Weights of a small mixture-of-experts language model, trained from scratch on English Wikipedia.
Size: 13 layers, vocabulary 18323, 77.2M parameters.
Experts: 40 experts in each of 12 layers, 64 SwiGLU neurons an expert, 4 picks a token, a sigmoid router.
Training: 604M tokens, 9563 steps.
Below are experts of layer 2 (counted from 0) of a mixture-of-experts language model. Rows are named router (the router's row for the expert), gate (a neuron's input weights, with its number), up (a neuron's input weights, with its number) and show model dimensions 0-63. Each number is 128 + 24 x the weight over its row's rms, rounded and kept within 0 to 255. Numbers have three digits each.
Before each expert's rows: "gets" lists some tokens that make up at least twice as much of what it gets as of all text. This comes from a sample of Wikipedia text that the model never trained on. Tokens count by the router's weight.

# expert 20
gets: " to", " ", " as", " that", "ed", " with"
router:099142113164108089102092116108117109151118142121157170114140108157141129086114152127153152165106112059159144158099135147123124152129100155146124121113100113127115122143144113120163107138114095
gate0:112122140109117105139149194113171137120154140104135143136094117153111135109137132126186127168158135149154151169131117168114147094102113109161129094127169123099135121171099125151141169101121133
up0:112164125133103124172106109123093128144086132116107114109157173084095141145097145109111122113130156156082105107115141094124152157132113155140122170132128115173138137116131148143151134156160123
gate1:163111148156135116142150146150084134129133120134131101175119112108152160125119178127135138120140121129110093161097149076146107152159174152132154165117127109149140120137095120124104091103130164
up1:100111134114138161138125137138144143152153149107107136176138109128118148142136135193099142137148151094143103113152126147113063140157139099166124100127096128093135135143113105168115120141120122
gate2:175128192099123135145136136079113157111166098109113174147126091152142147146093157141092097144124163124118129147106166145133102131142117121137112140137149168100117140095160161125113162133092107
up2:108123113107102153108183158148126117134144131156123148119136138189134134126123112139100114132159113143132127144101142133157107190150097126110119117180108144140111115105128157119139137116121095
gate3:134117112117069119107146093093113160098121103089142124150123095156155090129109116144121127118159124147145133160160123126147096122118169151119121133122122148140111135093094083143107081115131114
up3:104054146092100146134113117121140120141179118143152100122123128126158112186147149136100100138095132079113125149153111118151115140128163150100131134109126130178138143127099141139134118146115113
gate4:164158148143126127095121125096158119143141146143144155104101141148112095141096169141120090134164108116164140123174138103109110119084108168151139119158140150141070129177158116094097133126101105
up4:135108164139133084133158153119126096095132129147148155129085133114114178088084151115158098094145131123120122161122135123130141132118132150135128078126078136148126123133153125056095170134142120

# expert 9
gets: " the", " a", " The", "-", "'s", " his"
router:153147100118119145127136078134093134137113130091090159096136140084144101131103111171171150108119153104156158164113119130094124115128185162111129107163127129131097151050142095118109087129100115
gate0:092132161144165175108128102136135079173101142121123132106156107133093155149090144131142186103120116134114128140098125144159116122153150134131106140115103123125117152104100129139161085139085131
up0:135125207137117157151130147139158127165154109159140101111131136129112156153107118180101128091114098108127105152104118149130123151123158112144098135146141137125128143141136163100195159117102133
gate1:096116095126168129123148141114131114122119187136131138105150135109116123133137125128133163122150140133095083131131106134130120104114100156146186150137134159125129117143124110104153161128131113
up1:133129100129072103131135134123124174130144111124124150127095099114113142135120134098073139153123090101105128113109096116123143138107148098115088142119099111095144165102135136141138115121124118
gate2:150146153068105158146147141164104093145130113122117143154117127132103129102148131137200104118123153123117162110119150154063098084159139166162135194152139123128133112115130148156102130138104170
up2:096103104120144105092122142140144142169132111117133099146170154171162131089114109117094128146135097173176129137127145134144149181055100108137114067120092157113115139117087113156091072138140126
gate3:108126174089156130091129128125157142145188124120109072131164138169097140127111113154154141131140114145099147183107110099171121117106135117137101105129113146114163101124155112120103082132126088
up3:131085095161073120149104133113091081161099087125184098119148109102125143102105136124119139135093125138145134124097093170105156107116141091129142101167110122149134126122129154120147152135095162
gate4:150107156083144143119076138182156115128109144096107112144115141129147101100111137098159149099151165122111114127121095108119139138112146133159152111120134114146123138139128137141146120158108146
up4:136123148124122149143129116112095165148110127132106085107106140114143123137106113187103181136064132158138138159134154096097111141190128126116110162191128130095168144109128089134127144110127156

# expert 14
gets: " and", " or", " on", "ed", " which", " used"
router:142187088120099105139134120125134096124156121114151137110139139104131120140125114206139125161122162082149139148131117120085113195132084158128122146154123088130137119104083084127124140087099122
gate0:124131135157101096107106105172151150145136093141126133148115113102111103133111122158134107151122088131135141122134132138121131157125147130133121142110139181140148155147116116129122081073150106
up0:127129143137107091151107184145127114154143136118151140145069083139112132107078142135095123105109133133114103083135143142112130157089143121108117175123147130117120132168125131123110093128107113
gate1:142128142083127128114136101108155139149098131083111114167148143120134084148159112146160090144151139200160142131112184118090107127137146123164112123120159138143151115104147124146104143108156176
up1:132152147138139135122158109121146164128141112074116138216137118163130101146125101115131069115145129147174133104119125112081106141119139142157113152161161125144167095113102113153121163104163100
gate2:146135132142159108145169125141132065161102129121104129141106135113136092142152107138174153123125151168157138155082143118117094126096074115142128072149107134126165112119144126102150119102128133
up2:149127167146136160122124095098151182136132071126141137122128107125127137147133130128115189122144123134107143141142142154111137136133140118133138125145114080145171108159135108098163123136132098
gate3:108185102151101133089122126136132127111145119110108129119113146117119103102125113133170093126107060105128132111155141125130071122172067116119106135126165104148093151131115091114103097171138161
up3:108148160092136132138150172140110146134099116138137120148182113124073122111139103130123115159163176143150107070132130136145165159121162087126083113084153096095165118144107143095127143098146105
gate4:136170143163154163122120108137129167167125146123119121138141154159081139083127120186173137193097095154103157136143128118104117154123126174114143124156156131119171161175111142138106161162138149
up4:170107149116134155132131101137113158157152136143079090125143122122081111098132108149104164127076132150148123105172099149132115124134148141157140156137144150125114119130137195111127089093125208

# expert 19
gets: " of", " in", " to", " by", " on", " with"
router:157176096101126115087144108133146147113109129128131126109095121138143144138137137127121121154126123069149137143136148145134167175115123141117148126136066104099151166139094126102185129100143145
gate0:132158101127170125144124151152119140115104092087107146112118165143117118116120109104159104141122136127140096136135152092157126149114099155161150146150126167129135114116136125118122134148140144
up0:126117171106079162129111133112138138129141159128164126123135116093121100140102148142111140135085143140121151142115135142118104126169161115124073138100144091142145100139156147109117151101136118
gate1:146137105188074149130128140123127107123162151119131168140135123102134126117112096102175055171139127138156114090134079138128102137078133144108114100124145108149117124160093132115132141162106117
up1:104125131118097141124141140117124147078075118150119132108131131104176141109154111099215123113145112137105157126150149130121116099143119108166128132090110135166129141145138101126085146168153158
gate2:138106133088124066094156156160181129144130109121132116160131162086130152168173128144138114151133132160122116113147139158116099142122151107121164140118100105092106135099129104125145107112126148
up2:136098075146108124112123089096071133097121152079109111093100153154116149119132100098140135073153145103097107113162138130141143109140132135149107088109104132127132111187179164174145135140092122
gate3:116107135113112100130124126122169082143170120165129102151129176111110148115113083101128095190121086143127101170111091128118131124145146171120112154147112130118142144125150178145070130084110113
up3:146126106118162157143148123150105155128125097107132121139138108153155110124095140121095140083104151120151169114107135154124182106117119104154126111128126129126139106126092108128112134134118119
gate4:108140102114140122156096183142119134148111152125091140098116087099157089127168120114132157178107157134111090109121125087079147139146105114123146106139106112111138131107135102128133140124159117
up4:110140072125141135142085086172082160127185119101066115085105129105124117131142151088115142156134108117168065158145107110123165175165089105119133150113132113123105148080151127125147168111144133

# expert 10
gets: " of", " in", " to", " for", " by", " on"
router:136145111143109126115104114132141120157137140107090162102160101143146124118143152148132124121138154127138086151122084119092140112128102142142128139168115140105146127162123124095122109150137116
gate0:107186155143099168150076105082132137114107135134117121091130121109133145109098130119116152085099194159157134095113163140113151111174137147146109141109156144096112128117132120107127126132178186
up0:081093119127159109122126100120108131151151128136164155140124145178132109147130085127088129158122096091109094154147114113155087141130130138129122104112116148131100097101182155099146129093128093
gate1:099130140172167149112135151158120139075120133172106128125115122088107120122121097182102140130117147143125120164135132116119115150126117174134151148122091121145132160094114110099135146106164178
up1:132139160169099130084112126120133120101133153127125118121112126117164160139144139080105117087143126151140113146082174117164087127130122154121124134093112141180104136147096131087134112143167189
gate2:106143107124104088082111123108116113126115109171133121149135134138117139164115124116133137126104128128129108093102132173119155134108148119139069104181131098115124140158081108137137129111149158
up2:116140122124156139130139115151164097151117113080107136105158154114114144118069119135174145160122144061120133156164055105122118127085096127137149135142142112144123106131120137124106102101127140
gate3:108126051154132121141118143128162131134112103107099151097104187151085139128099104113101120126151194160148141064098116110111145158159110122086163152161118123126126120105165141140134161156178116
up3:149159125101116177129157130132133133157120106142129109140137119086169131125148135139173143107133075123108158158167183167136156129129130148169100128092119077111172149139076079122113089109096136
gate4:126161094142184108099149131108161137121128111138083115179118159189127171120120177144122115134145149163144125105175060129100110099091096138127156143105112114125154109115103120139119129078131159
up4:150126111132172124131111133159138104122123130149116098149089156142162164124142117079098091140123120124159124129140066094100099147089084136173135120091110146144143144173134150126118157127139131

# expert 0
gets: "ing", " his", " L", " he", " one", " P"
router:089148092131080161145112090117128078099071106111118171108102107160121115130143125096136143141122135097120115148126119148113102159152122104164146097142101121137117150100100058116183123128110152
gate0:124114150135085134125129136107143127136160143144128152125172090118105129191084130183170107118129075116111092168175158138136101122142172134124132155118181114109155126145121140158128107124163078
up0:131101134148143119126158116161138135101143124140143159133128136101106115124179168150120134135113131115124137158079133133109111107144147098163135112122133116097072153064111117161138115103097144
gate1:104141136154157074150108083115116134144146121118108113091137083127163125143127142135136102123126129116145138110149132194117100107105061142131134134115130142120124094114141128143168133153104123
up1:133122129136122140163099140091160144154105128102135134134118102137112163096120141087051117126118147159150083128148149102100129160126167113128159169117131172088125146172151093107085131131138141
gate2:162126124097150160108148127095145106121116120134086131136094110095103120098132099105139132091145160130120138176102122139128115083123124117143111089121118101112152138118119165145142084114133115
up2:151172101139125114169119159167103159128120136101109137136116145182132109161110156142122087138130111162154144111172086116108121128102118134121139132158155131127120097128149126132108124105099115
gate3:071116104175094111135132120114153106121105111088130135135119107148135131137152141144118124143150137141125134107151163090098136130137108137073131172139116100123130156150127109115105100098159163
up3:119103118106143089142135130128094127102166104123132106129134157146156090130134131099162154137151146132125137113108146097160116106151119092096122117146115132108097161115121132109139116137151173
gate4:164119133130101133154097147090121097117161122150206143124098098162121149094113087122131128122153109130130125090170127195126138135159152121151132126145153137132151129138104160088130164146115148
up4:128107123120116155145136143156153102128128128144087135159146154112130130127135166137151093113107124160152141127147125110128103104114127121161112127134176168144101121131121144149118140119155118

# expert 34
gets: "\n", " top", " went", "T", " large", "\n "
router:132180147090130151131110095090141135103092106109155137087142130136104136166118132154119167180129162133152116130107117147113175130123131156151125107170110179134124130087138090133150135143106138
gate0:152127143109178110156144150129074161122155114142164150121159079115113155138113142124166132126164134166130144127108131175134138135126087128139134126091164133142156086145179114155098115137117155
up0:146085121192114148109126118143134137105108148114102122143095152124119112113141091103103103132136153119118092114056095128111162099131127133109139109167114154090115097123136135127128159113126113
gate1:130137127120127100134111151121129114109139125114154124178121119094115077118105141135137131122156143113118107163100158115096146158121123103127136142116124155168166130116115138068123119077153139
up1:131150148128104130144139126154128148116132122157118088139100140163126168158113105135168129096144134141080139197114094146151157093108073159129099171106121190154114135127120163107146128167092130
gate2:094111161100100139135141131113150131119119120106102138115093167090092094169147125091147142150112115158099146087102110090141165128146101175124124096128107112142124122138143130132155143116136104
up2:119109144103103146135105081119135117112102116081107150141119118105086097140119136122128132147098152152111146106099134105133166154133131160163099130120118091100128087114102133120169095120121111
gate3:103139105119110118118149118094166153133109106158143173168107107116109101134141132158123120167147129083158106148136159101129090152120131125132128169130094136095176129136136121129159117131125123
up3:118108123105204114095123111107158165132135138116173162144140147113105159125119136133128115117144111137138123200144130137101114153127131125125123147115099123116177118122139142138161131136101107
gate4:128130122122138159151178127119130116162088122155143128143122140127094080172150129181143130107139159106167122159123179156113111132126102117155139129146104113095113162161111130155112160136132121
up4:150173155124106148121110098147122135106178114098088075101174107115168160092110141098098129129128157146075130138143143092134156151118132117101111135118128165148140119096087133133184132141137152

# expert 37
gets: "\n", "==", "===", " States", " ===", " =="
router:100146109144135161133134111119088143137095117109099152077126126129108107127116168139123140156119151150100116130106098129112159196133120145148144118134091151146115143102161145110094169128123149
gate0:098118091103120123127089141145070147163188150133158123146105133103117118134116143180120144145087095134139126123162086115172176121171105128132116112153114127122172128126139136090119153128125110
up0:133121149108086151158164131113157147143135150120174146129094153098180148172117139129147137101137118144112135093172163133100103118150113124167164101117137115111150098164157140122109140130098107
gate1:118157133123153123092121157143135116109092169120141175129111101108128090137157153102083111173145176130117113138100147128136122124177092145100116164126101172136119124142088127110089134125132067
up1:149171089136156137122145132082145130125132155102128120095123160138129155098134105123143145159159102165092142111135134116115122105163128089108117104117113097140139171138160084123165118119122147
gate2:130120106127111155159115125130126136114074095169167151159132099136130140161088138140130128100137101127137112086073110128125160133115173104110117148148120142142105098126145163149142165132081123
up2:122134082171152081119115110146118091082131086104175142118118114151117130125139122105135126163135160140131132106151132130116130154119154101116144150140089127100137134116140119131145156106103106
gate3:121140089162104103120094109140105118114124139122202114122175104111127109117120089157138122125143106141077115141136152089086114120146119148119164132163144117147102140151126139090169064094129104
up3:132092164118125120112120123143108119075090146129164161096164125167181153170142105121122110102139084139092130132110137118101149100134144114110133091140145138130110092164179144093156099173142127
gate4:148147139126120117123145159154131118166158121124141175107151111168109165106092142159113094130107120128125099109094145117144159166172155082125130122122140114147136128126123175129134139118132160
up4:160136154100124144135118102137141116136133096099131157149110143090135094166152109119153136121090122111123139141124170157126086117166135131154172104121130103104142098136119119121115102143107115